Below are experts of layer 4 (counted from 0) of a mixture-of-experts language model. Rows are named router (the router's row for the expert), up (a neuron's input weights, with its number), down (a neuron's output weights, with its number) and show model dimensions 0-79. Each number is 128 + 32 x the weight over its row's rms, rounded and kept within 0 to 255.
After each expert's rows: "raises" lists some tokens whose logits its average output raises strongly, later layers aside. This comes from a sample of Wikipedia text that the model never trained on.

# expert 57
router [ 91 130 104 101 180 117  85 152  90 135 121 149 146 192 109 171 122  91 193 120 150 130 206 150 163 116 151 157 193 146 111 175 150 127 117  94 120 133 172 137 154 176 130  83 144 133 142 163 124 146 135 140 180  94  83 100  94 133 137 167  96 148 155  99 102 177 134 111 189 180 177 105 165 121 115 157 114 139 137 172]
up0 [ 66 152 183 149 119 139 192 106 167 141  87  81 178 101 160 141 172 158 127 158 105 128 189 114 139 125 118  90  93 144 190  96 151 137  40 160 131 141 141 116 138 137 124  68 101  97 132 129  91 134 166  67 158 170 131 157 151 165 140 142 191 116 192  60 144 148 163 149 206 108 192 107 139 146 146 112 109 183 157 151]
down0 [159 119 112 112 119 175 131 100 123 113 126 157 126 146 113 108 151 128 103 113 120  97  96 128  91  95 112 130 122 130  70 126 143 113 128  68 147 116 157 133 208 137 136 193  90 105 122 120 131 148 145 158 122 164 109 166 111 126 130 152 128  78 132 151 126 160  78  55 112 142 108  94 132 116 100  98 134 105 180 130]
up1 [136 136 110 135 126 178 151 200  92 164 136 183 175 101 133 218 135  91 125 144 199 112 133 187 118 166 172 172 122  88 134 150 153 135 164 123 149 133 111 167 131 162 140 136 118 143 158 105 124 146 122 123 136  70 107 107 120 177 165 140 145  66 183 128 114 148  99 147 145 163 107  97 148 149 127  49 125 137 124  98]
down1 [ 89  79 183  42 141 125 135 164 175 104 137  76 151 134 161 112 193 140 141 125  61  61 174  79 120 118 154 121 166 128 118  80 102 118  94 118 103 157 186  70  82 155 135 143 141 129 105 180 129 108 128 109 125 125 119 109 140 127 177 142 177 122 122 115 127 144 125 116 139 154 141 205 119 186 141 165 118 139 111 102]
up2 [124 160 136 139 143  83  94 138 135 140 147  88 103  78 113 138 124  83 110 109  81 115 145 103  98 167 121 130 101 150  55 108 154  60  42 127 172 109 155 112 114 145 171  88 161 114 148 158 143 134 126 137 118  71 144  87 116  80  53 155 133 121  78 114 144  50  78  90  79 129 127  74 188 137 120  80 167 109 161 120]
down2 [ 89 150  22  98 149 154  93 208 127 104 117 115 127  86 130 108 102 154 135  76 132 116 169 114 149 135 130  80 162 155 128 136 163 137 123  98  85 138 116 121  91 155 127 181 138 162 135 100 166 113 158 145 217 156 158 176  48 135  77 121 145  94 133 163 144 108  47 179 121 137 153 172 147 125 154 129 135 203  54 149]
up3 [146 100 123 128 148 195 192  55 172 120 146 132  89 125 108 145  90 161 201 106 159 153 131 186 119 146 158  82  61  90 140 127  67 205 126  92 122 151 212  89 156 145 131  67 122 160 147 130 124  76 158 161 108 128  84 161 146 155 156 142 110 100 144 139 137 158 106 166  72  90 129 176 121  81 160 132 120 148 108 139]
down3 [131  53  91 115 127 147 132 154 199 137 121  95  87  69  75 152 122 132 132  91 151 163 140 129 110 132 181 171  92 114 141  85 157 117 152 100 111 127 172 180 109 177 116 143  94 126  81 111 137 123 115 134 107 159 198 112 138  95 115 109 131 140 191  92 155 136 101  65 108  90 110 109 179 144 161 102 110 125  81 149]
raises: "ut", ".", "om", "ult"

# expert 7
router [145 179 155 133 155 149 148 174  36 179 156 151  97 155 135 113 113  99 140 165 170 108 147 171 145 111 169 131 153  67 111 110 131  99  69 147 161 105 133 161 165 166  50  87 129 111  84 171 134 137 107 154 150 140 141 164 101 122 104 158 100 143 136 154 120 127 109 135 160 118 140 107 118 149 135 142  54 152 138 201]
up0 [129 162 218 104 146 114 142  98 154 171 134 130 131 190 110  63 157 119 143 159 111 150 108 102  36 149 160 128 157 109 123 139 197  93 145 132 149 148 158 199 133 132  99 166 110 103  86 177 121 106  83  84  98 101 116  77 158 142 130  71  81 149 140 164 112 139  86 137 128 153 180  50 139 104 138 107 141 164 183 129]
down0 [134 124 183 107 131 112  39 113 162 135 144 121 123 104 125 146  80 136 182  57 191 159  96 114 105 156 109 103 174 157 140 156 153 170 143 145  75 170 160 181 166 125  96 148 119 156  92  77 132 154 143 124 135 107 101 102 177 105 101 171  87 130 169 161  72 144 147  83 152 145 135 188 132  62 145 141 134  94 115 158]
up1 [149 163  53 133 130 141 119 143 118 128  97 153 142 160 146 112 104 125 121 142 134 168 168 133 100 169 139 156  89 130 127 125  95 157 117 123 160 195 124 130 114 120 151 198 166 148 112 112 108  90 120 160 117 134 176 133 208 146 165 167 123 130  98 176 122 113 148 169 223  83  80  47 117 147  97  98 114 134 128 181]
down1 [109 139  79 149 158  55 122 114 168 113  63  81 129 119 122  48 118 170 105 122 164 162 124  74 145 129 120 187 151  90 111  93 140 152 152 110 156 156 101 103 106 150 116 103 108 133 140 113 134 122  97 144 170  51 118 104 155 124 161 161 106 109 105 113 141 114 134 184  82 160 123 160 148 126 104 159  83 124  90  95]
up2 [123  81 125 168 161 153 148 170  93 139 136 179 156 153 174  58 125 177 149 151 156 122  82  70 100 139 161 132 144  74 107  99 128 131 162 119 156 139 115 109 151 124 136 109 116 144 165  93  99   7 123 129 146 158 167 112  72 116 116 105 158 136 118 156 117 145  91 127 122 139 176 157  86  71 109 117  90 209 127 142]
down2 [111 169  91 147 124  90 139 163 159 139 167 155 169 131  83 112  75 151 162 142 151 127 149 151 164  91  76 152 113 166 123  43 149  82 172 119 122 183 125 117 135 136 173 101 132 100  55 177 124 211 148 134 129 164 161 145 114  62 159  85 119 108 157 134 174 138 139 145  92  63 154 125  97 137 126 100  93  89 117  92]
up3 [130 156 115 171 167 160 112 153 130 171 132 110 130 191 108 159 216 119 194 144 118 138 175 126 175  74 187  93 137 126 120 148 131 107 143 158 163 126  83 130  91 119 127  91  77  81 136 136  83 139 116 164 133 138 137 116 140 113  78  49 155  79  99 101 108  99 184 139 114 135 176 203 186  90 128 136  72 114 128 122]
down3 [119 103  93 151 111  91 116 137 143 133 163  98  92 173 176 119 126 152  70 156  83  69 106 123 134 107 167 111 143 114 110 137 109  95  72 129 163 120 152 118 123 149 152 191  91 155 170 136 149 103 157 133 109 183 161  92  99 135 145 168 117 158 147 151 164 150 122 141 170 171 149  89 113 119  82 200 176 120 157 213]
raises: "are", "all", "app", "ack"

# expert 44
router [113 140 118 160 176 164 143 100  94 141 107 211 156 169 139  98 147 137 149 176 130 162 176 120 147 120 164 110  63  76 121 127 121 110 119 121 118 111 154 148 199 155  65  69 195 170 124  97  72 170  93 103 157  84  90  53 153 139  69 167 145 185 174  91  84 192 138 114 120  50 148 126 172 154 123 119 100 160  87 127]
up0 [132 120 116 131 146 168 112 105 150 117 130 110 101  79  69  93  53 151 127 172 167 130 126 159 149 161  76 136  78 102 150 164 191 152 108  97  97 133 164 222 133 121 116 119 125 166  71 151  92 144 101  72 153 127 128  84  97 154  54  88 174 161  89 119  78 138  99  70 173 106 206 167  61 138 133  86 139 148  86 122]
down0 [157 170 120 141 140 147 114 162  92 140 135  83 159 171  79  76 197 155 143 174 170 172 166 103 186 165 172  92 161 125 129 101 181 107 138 175 110  86 179 172 164 109 127 106 167 132 216  89 114  92 145  90 100  70 193 111 110 189 157 128 154 168 136 170 133 131 109 157 142 155 129 155 136 160 136 113  81  95 141  96]
up1 [177 122 155 166  69 104 148 105 143 166 104  82 121 100 148  79 113  68 148 156 144  95 161  92 146 205  94  77  73 123 102 178 121  97 158 138 114 117 135  71 164 103 130 144 183  98 124 141 102 122 140 119 184 176 122  69 124 127 113 166  82 142 173 101 178 116 164 139 136 119 139 142 141 155 174 162 140 116 124  93]
down1 [163 105 127 140 111 205 118 122 145 155 168 131 162 131  98 122 146 165 118 107 132 160 151 143 109  78  96 111 173  89  81 109 130 119 126 132 178  55 112 158  94 159 134 119 142 114 126 154 166 120 209 176 165 204 168 158 145 150  53 181 129 190 139 171 102 190 126 126 139 125 124  88 119  91 127 138 149 110  91 144]
up2 [ 77 152 105 125 141 200 116 138 103 113 146 134 101 159  86 136 130 115 115  90 150 116 127 127  65 119 153 177  43 136 130 194  79 196 128 127 168 159 133 114 193 139 188 135 127 102 162 108 108 148  87 190 101 125 122 112  77 106 135 169 136 153 151 111 102 131 108 104 200  92 128 154  73  97 115  93 105 132 124 125]
down2 [163 161  90  85  84 138 176  79 111 164 101 114 138 175 200 191 127 125 171 114 174 139 103 119 114 176 117 162 131 110 190  85 126 103 101 148 182  86 105  70 127 129 122  74 140 114  99 143 215 132 177 167 135 191 140 136 114 199 174 131 142 128 132 163 133  87 147 107 137 176 103 184 121 113 119 174 159 172 149 152]
up3 [163  66 126 147  72 129 156 158  94 133 167 136 117 109 118 109 111 164 145 137 138 152 152 123 143 105 154  74 116  92 153 149 149 135  66 127 144 134 150 110 182 150 134  84  43  97 127  61 123 131  64  96 129 151 157 146 110 141 154 134 135 175 149 107  97 124 112  87 108 130 148  73  98  79  86 190 134 159 123 198]
down3 [160 133 149 154  79 116  80 153 152 127 110 105 128 108 147  92 152 173  68 229 149 160 133 122 115  90 114 128 144  90 115  93 120 197 134 161 110 139 111  79 122 137 126 102  95 103  92 109  68 152 144 131  85 144 116 135 119 142 146 144 144 187 142 152 141  98 129 164 143 107 137 188 117 125  73 156 105 133 135 121]
raises: "app", "un", "ep", "in", "from"

# expert 47
router [132 114 106 143 141 145 186 125  97 115 127 200 153 107 153 100 188 155 132 147 126 131 144 133 164 135 124 122 111  82 132 154  89 112  99 130 122 142 159 181 160 195  60 130 253 134 104 159 100 147 106 129 121 113 129 101 136 147 107 163 108 148 121 147 147 141 148 130 150 102 135 148 156 139 124 137  80 188  87 145]
up0 [133 106 156 132 200 136 115  64 125  79  97 109  87 111 139 162 114 158 152 130 137 128 108 127 168 174 156 100 163 136 138  61 206 139  25 164 125 119 114  93 183 139 116 131 150 152 140  87 107 127 158 124 103 145 143 149 137 175 116 139 167 137  99  98  70 100 116 142 191 105 131 122 109  87 109 137 187 135 137 147]
down0 [135 131 131 119 176  79 149 135  88  98 124 134  94 100  80  72  61 123  81 180 122 148 169 104 129 139 177 111  99  98 128 104 173 139 109 137 125 113  96 121 152 142 128  65 115 156 122  86 152 106 189 133 101 110 114 116 164 120 121 102 102  89 176 107 129  63 136 146 160 110 153 152  90 126 176 162 164 114 142  98]
up1 [111 181 143 175  97 111 141 162 168 117  94 170 109 135 123 157 136 119 100 139 168 156 127  57 147 113   3 112 131 126 149  89 105 124 135 100 162 198 123 146 142 197 190 124 124 113 122 129 172 160 140 143 114 122 141 178 171 125 123  58 112 107 131 165 149  88 147  97 151 125 164  96 209 157 131 120 112 180  99 105]
down1 [127 135 104 152 118 116 192 138 163 153 116 119  83 102  93 123 178  74 171 102 123 114 153 113  73 194 123  99 129 122 104 131  61 179 145  63 193 107 122 107 188 108 127 134 129 109  45 109 210  67 111  71 141 143  69 191 133 131 120 164 130 153 144 143 139  84 132 156  99 132 126 124  96 114 114 105 141 116 124  92]
up2 [147 112  48 104  95 111 156  69  75 112 168 135 109  81 135 142 148 134 138 106 191  68 104 110 155 136 170 139  99  79 153 112 110 174 135 117 195  91 105 125 158 172  72 124 139 118 146 135 128  89 133 205 145 106  99 117  88 200 105 142 152  76 126 177 161 122 145 180 106 130  90 156 140 186 128 111 112 137 170 153]
down2 [ 37 153 130 122  97  99 101 123 104 121 116 174 183 122  94 173 219  88  82 139 120 162 143  86  96 125 139 113 116 120 133 131 109 176 117  95 163 135  93  84 110  91 131 187 139 100 120 107 114  94 105 109 141 111 106  88 180 141 123  88 112 102 149 143 101 112 106 160 118 152 149 112  98 156 106 156 143 183 163 151]
up3 [144  80  95 113 113 124 192 121 203  82 118 143  95 150 124 178 135 182  97  96  77 177 108 132 132 107 133 126 108  94  82 103 100 102 156 157 146 139 157 160  93  82  75 102 206  53 121 189 154 219 131 145 176 131 113 129 125  80  75 138 122 127 104 192 140 105  54  88 158 175 178 126 152 154 148 105  92 101 170 125]
down3 [115 118  44 126 147 165 130 173 117 112  75  87  96 176 132 193  97 170 115 113  74 127 170 118 144 109 128 179 127  86  79 171 132 122 116 149 134 107 115  86 135  99 119 145  92 145 148 129 164 157 115 102 134 118 140  87 139 154 176 104 136 128  56 168 137 118 121 168  96 157 128 105 119  72 155 121 127 104 142 117]
raises: "un", "S", "M", "E", "D", "P"

# expert 33
router [131 130 129 154 143  89 208 133  88 137  94 164  89 101 112  95 186 108 153 149 145 117 146 134 175 179 148 106 116 106 132 139 129 120 111 152  86 102 144 141 180 132  67 117 166 182 158 140  93 190  85 147 175  77 129 174 148 103 149 173  40 130 117 115 153 113 113 144 137 152 155 162 152 106 131 154 108 126 123 182]
up0 [134 153 118  95 139 137 111  83 167  77 157 176  99 104 135 124 168 127 147 112 182 108 193 126  84 140 135 157 126 131 112 124 185  96 142 103 143 168 131 146 136 188 111 106 139  73 137 111 140 169 178 144 112  88 145 115  81 148 169 165 102 128  91 160 168 107 160 149  99 169 139 132 138 112 108 162 167 126 119  91]
down0 [135 129 105 120 105  97 134  98  95  94 179 118 139  71 183 106 126 166 133  87 157 118  88 137  82 127 130 133 145  99 232 139 121 128 131 117 139 120 161 129 171 114 142  83  78 135 143 133 125 144  75 161 105  97  80 147 183 114  98 110 148 144  94 138 161 153  88 108  86  93 160 112 169 105 156 102 126 161 158 161]
up1 [160 147 159 125 121 139 116 168 151 142 101 157 202  80 180 186  69 147 121 105 100  88 133 158 146 128 123 104 109 138 152 118 178  83  75 170 167 142  82 163 113 169 111 125 190 111 111  41 129  90  82 104  94 123 163 124 128 115 184 169 126 111 103 131 136 116 125 105 100 154 109 104 124  78 114 116 102  99 120 122]
down1 [115 117 106 112  48 110 121 113 134 153 131 107 101 171 113 208 149 107 115  82  45 174  76 149 139 114 126 167 154 169  85  89 155 126 132 121 126 134  74  65  98 155  88  84 146 127 100 115 135 149 188 111 122 156 186 130  81  78 155 120 120  99 129 131 140  98 135 188 138 208 115 163  87  85 120 106 115  76 116 140]
up2 [118 201 145 177 113 129 127 156 138  79 162 144 113 111 147 135 186  81 132 132 162 114 157 121 180 144 121 115 124  58 114 175 123 158  91 138 154 151 160 101 163 179 134 139 116 159 164 148 167 141 153 114 119 152 143 165 207  68 113 124 133  59 142 155 164 126 132 125 125 144  84 137 149 134 136 143 108 158 154 141]
down2 [186 161 122  73 103 101  92 148 142 103 152 190 153 151 134  68 112 185 155 105 118 151 122 154  99  99 102 122 114 145 150 141 152  96 143  36  99 141 127 129 141 114  88  77 121 154 136 103 135 194 125 169 178 137 166 130 108 122 147 131 144 122 139 122 144 127 129 115 142 151 160 142 140 193 138 125 155  78 110  93]
up3 [120 155  83 130 185 127 178  97 130 151 175 175 120  71 146 154 205 144 149 141 126 150 120 112  75 131 109 122 117  99 159  98  89 115 139 126 123 139 198 128 122 168  73  98 137 153  91 175 139 129  96 115 109 191 185 185 120 116 160 102 153 121 149 170 104 141 128 108 167 167 123 151 127 117 100 116 107 173 133 144]
down3 [113  67 129 102 103 142 119  95 121  92 192  76 116  89 106 119 103 127 124 128 131 108 105 141 104 155 107  97 172 140  82 146 123  89  95 122 134 128 167  75  74 160 105 127 136 133 153 115 151 134  59 152 167 108 159 190 158 123  86 118  99 129 111 131  92 112 112 162 140 128 119 117 102  88 123 133 130  98 158 152]
raises: ",", " (", " |", "."

# expert 48
router [ 99 129 146 125 156 156 119 151  50 150  88 224 125 147 191 121 155  71 153 120 142 104 125 105 148  99 106 118  77 147 142 129 123 121 109 142 154 109  94 144 182 149 121 108 145 119 114 197 119 224 112 153 134  64 149 152 143  99 124 161 142 137 138 163 133 107 139 179 181 151 165 171 191 120  99 123 101 112 124 132]
up0 [117 108  56  91 143 163 125  34 109  77  81 155  94 115 144 133 130 161 123 101  94 179 148 104 105 118  87 108 166 179 165  84  86 115 111  88 157 125 149 131 117 146 138 108  99 107 154  89 123  82 117 145 153 113 155 128 116 103  92 130 148 182 121  63 161 132  82 116  66 101 114 105 176 105 105 129 147 179  97 169]
down0 [124  91 131 179 120 144  89  72 117 118 155 119 127 130  81 127 155 145 179 163 151 108  75 125 192  58 126 115 176 121 147 134 151  83 116 118 160  74 194 153  90 107 155 138  81 141 149 140 159 108  63 151 135 134  94 100 118  95 159  54  95 103 126 119  99 115 115 187 118  94 183 104 141 112  82 193 139 119 116 151]
up1 [147 162 112 144 139  85 120 127  73  94  47 118 165 160  72 122 112  90  58 135 134 169 103 203 135 127 120 154  80 133 216 135 132  96 215 187  89 138 151 179 149 141 143 141  80  60  81 140 106 120  86 167 122  99 109  75 148 106 106  91 132 164 142 151 153 143  69 132 126 132 107 166 171 110  85  85 150 113 113 125]
down1 [125 139  94 110 136 152 130 135 160  90 177 124 162 118 185 137 162 129 141 125 161 102 123 100 164 146 118 106 127 144 119  99 141 191  95 101  87 110 157  65 138 125 172  83 137 196 137 147 118 157  98 102 167  97 103 184 142 140 180  96 160 124 146  48 176  89 184  69  95 116  95 155 118  87 140 136 162  92 163 127]
up2 [121 159 112 130 203 124 188 111 111 168 136 155  68 134 159 106 137 170 158 121 103 136 142 109 138 111  98 180 106 165  66 110 148 130  39 126  92 112 149 114  94 153 133  99 175 180 123 170 134 169 117 160 121 157  94 159 104 130 133 142  55 109 111 159 113 111 124 119 132  87 195 114  96 163  98 104 157 122 107  86]
down2 [142 191 139 110 133 153 168 167  99 138 147 187 131 121 167 110 134  76  98 171 101 153 161 120 131 115  86 101  96  74  98 116 159 140  70 145 132 136 135  93  98 109 104 110  57  98 137  80 145 147 126 128 177 124 114  78 173 153 154  84 237 134 109 120 147  99 124 166 146 176  94 164 179 134 119 130  57 128 105  79]
up3 [124 146 142 119 167 102 109 131 141 106 112 115 106 188 148 158  95  69 180 133 160 166 132 133 175 132  80 104 143 134  61 159 129 113  96 118 228 113 111  92 122  76 179 103 169 114 214 152 126 114 125 128 141 112 108 150 123  41 113  81 171 158 133 120  96 136 150 168 114 109  80 120  97 117 126 126  92  74 181 164]
down3 [109  74  95 132 121  89 113 109 158 176  94  52 132 142 146 139  83 132  80 175  99  97 160 107 119 130 119  94 133  81 130 119 146 122 177 129 116 139 166 152  91 182  92 129  93  99  61 128  93 154  94 101 144 196 111 127 105 121 108 180 129 141 179 148 151  86 142 105 119  97 137 169  73 125 141 132 147 126 156 150]
raises: " as", " in", " for"

# expert 5
router [113 161 125  86 169 138 140 174 110 171 104 183 120 120 148  88 184 124 135 147 125 144 104  94 156 156  70  98  70 161 126 166  77 111 153 176 141 109 168 114 105 127 109 121 239 129 146 191 129 170  51 153 104  50  95 110 145 105 126 147  91 154 172 170 183 173 153 104 173 115 170 119 155 130 143 115  66  94 148 188]
up0 [119 136 126 154 106  96 153 112  94 103  82 174 116 180 148 141 125 175 148 104 111 108 100 112 103 121 169 136 144 146 133 128  65 134 100 157 115 148 131 151 144 132 133 143 129 122 174 130 112 179 134  98 196 115 144  86 147 166 118  99  67 100 177 192 192 163  96 174 182  93 129  74 124 110  85 128 119  85 128 157]
down0 [116 101 128 170  98 199 133 121 121 163 142 146 182 125  84 185 114 159 120 121 117 178 109 112 149  83 118 130 147 192 174  78 128 126 124 155 143 154 136 106  89 176 164 159 158 134 121  69 136 111 145 143 101  95 142 162 111 123 149  90 131 198 144 176  68 147 192 178 148 139 152 110 191 117 137 174 147 123  83 175]
up1 [150 106  69 111 143 147  56  96 147 134 122 185  61  62 128 130  94  98 162 130 111 123 112  93 198 125 121  82 187 114  95  71 118  86 159 115  95 168 148 138 147 128 139 167 179 136 109 167 103  67 117 134 108  92 128 127 112 134 165 119  93 121 180 139 139  77  70 168 161  98 112 126 116 148 156 153 105 142 134 148]
down1 [128 150  82 162  96 134 142  87 141  99 139 164 151 115 115 123 144 126 125 111 120 104  82 128 118 158 105 146 133 174  95 121 121 111 111 131 163 150 120 130 166 155 128  77 132  98 134 165 114 172 137 175 115 115 159  70  96 145  74 112 125 137 166  89  87  76 143 169 142 199 160 140  85 168  91 159 109 147  96 112]
up2 [120 189 115 140 129 115 134  69 172 140 132 167 135 139 126 149 147 188 179 131 141 103 145 105 113 103 106 105  87 182 183 140 128  95 203  94 197  99 106 202 150 162 146 138 144 171 167 132  64  97 101 149 156  75 135 132 116 120 149 115 109 127 127 147 136 112 118  58 154 116 157 133 101  79  96 134  66  99 127 146]
down2 [127 157 123 231 107  68 108 104  95 193 121 141 187 166 154 150 143 169 164 125  91 150 122  76 149 144 166 141  91 149 165 152 123  54 165  80  95 122 150 123 114  86  93 160 184  92 137 158 105 138 129 136 176 183 149 152 152 122 211 116 124  95  95 162 115 117 117 114 131 129 110 123 133  98 124  82  96 170 133 159]
up3 [133 129  80 110 141 169  94 201 110 174 126 172 124 132  99 149 125 170 156 153 218 135 102  82 179 138 108 132  75 197  73 151 119  89  73 120 113 113 146 117  98  73 158 116 170 103  70 114 136  57 112 168  99  88 153  91 116  92  97 106  94 160 104 165 190 171  97 131  77 121 147 197 118 129 144  99 117  77 133 199]
down3 [185  42 151 148 127 127 101 171 153 161 104 137 157 148 106 128 155 111 164  72  98 100 109  66 119 119 156 111 135 121 140 161 136 177 131  92 163 180 150  90 122  87 152 110 108 118 111 114  81 131 151 121 178  79 168 111 158 144 172 121 121 142  34 130 164  97 117  70 149 131 163 160 110 122 126  70 137 140 115 166]
raises: "er", "et", "a"

# expert 37
router [119 127 103 109 147 171 168  96  78 166 145 166 173 129 173  81 138 116 124 142 147  90 195 142 234 110 138 105  83 112 144 156  93  80 111 176 106 132 162 168 174 166  75 112 205 172 130 113 122 143 130  88 137 103 136  85 129 155  96 129  94 158  97 131 120 181 126 108 107  78 122 127 144 193 139 185  90 157 125 132]
up0 [137 119 149 133 121 181 143 144 107 200  96 198 202 173 131 127 166  97  95 155  71 161 120  91 185 108 131 114 139 146 153 128 174  64 124  83 165 144 142 126 120 112 142 127 161 129 127  71 136  81 104  84 151 106 140 128 118 129 173 158  77 192 112 114 117 167 151 108 132 162 104 127 148 131 105 146  60 159  94 115]
down0 [105 199 130 138 196 139 115 150 105 171 162  92 167 127 153 135 151  90 179  96 126 107 155  46 135 108 177 183 121  68  93 168 129 144 165 126 107 174  94 109 163 157 146 135  78 117 180  84 139 109 119 109  62 145 114 146  95 123 109 148 133 164  63 145 164 197 124  82 109 164  49 115 141  86 118  94 140  99  97 149]
up1 [138 129 108 140 163 174 145 163 172 103  61 120 117 148 138 115 143 164 139  86 144 131 141 158  64 136  82 151 195 101 179  97 101  69 129  96 131 134 143 115 130 121 157 119 137 104 134 126 196 144 153 107 101 194 161 122 140 168 197 134 135 161 126 125 146  91  99 192 126 108 142 128 137 123 127 117  98 154  86 155]
down1 [163  91 124 239 175 108 119 131 131 137 125 155 152 167 128 157 132 148 163 110 114 125 106 167  92  60 151 126 126 114  73 145 148  75 210  95 114 177 126  83 137 140 105  46  94  89 156 159 117 102 108 154 114  77  58 127 123 135 148  67  90 126 114 119 114 127  98 142 151 131 137  92 100  90 176 170 202 132  85 118]
up2 [127 100 125 156  90 145 178 122  79 144  59 118 157  89 118 139  94  58 155 174 136 132 118  94 123 173 119  98 125  92 129 109 115 137 122  93  99 126 118 170 134 126 118 129 165 176 120  85 190 139 126 103  79 136 151  85 116 130 116 132 167 147  93 157 152 105 104 144 105  87 167  99 140 206 145 130 111 155 148 119]
down2 [ 89 137 167  97 149  40 119 123  64  94 137 103 126 113 107 116 165  85  83 141 145 129 145 149  78  88 116  98  99 160  85 120 111 122 157 155 147 183 100 119 122  99 153 147 118 158 133 148 144 146 144 118 106 140 124 143 142 136 126 129  57  86  79 153 124 142 106 116  53  90  78 159 125 130  94 139 164  96 104 106]
up3 [111 145  95 112  74 180 120  96 124 145 113 116 117 126 194 158  99 161 167 111 173 137  93 110 144 137 152 107 125 117 113 121 115 127 109 103  66  88 150 112 153  89 145 151 140 152 127  32 137 102 162 214  90  57 102 124 147  68 113 128 119 129  94 139 126 146 125 127  61 104  59  93 116 130 119 126  96 134 135 196]
down3 [ 59 146 108 104 122 186 110 173  86  65 154  92 140 165 147 135  69 133 110  57 105 163  79 138 181 185 114 113 120 144 114 128 153 133 134  79  93 120 111 178 177 100 157 187 125 106 129 149  74 197 117 154 153 145 139 161 158 143 132 147 112 118 170 132 116 165 133 191 117 125  90 101 115  92 130 132 120  76 135 116]
raises: "f", "h", "w"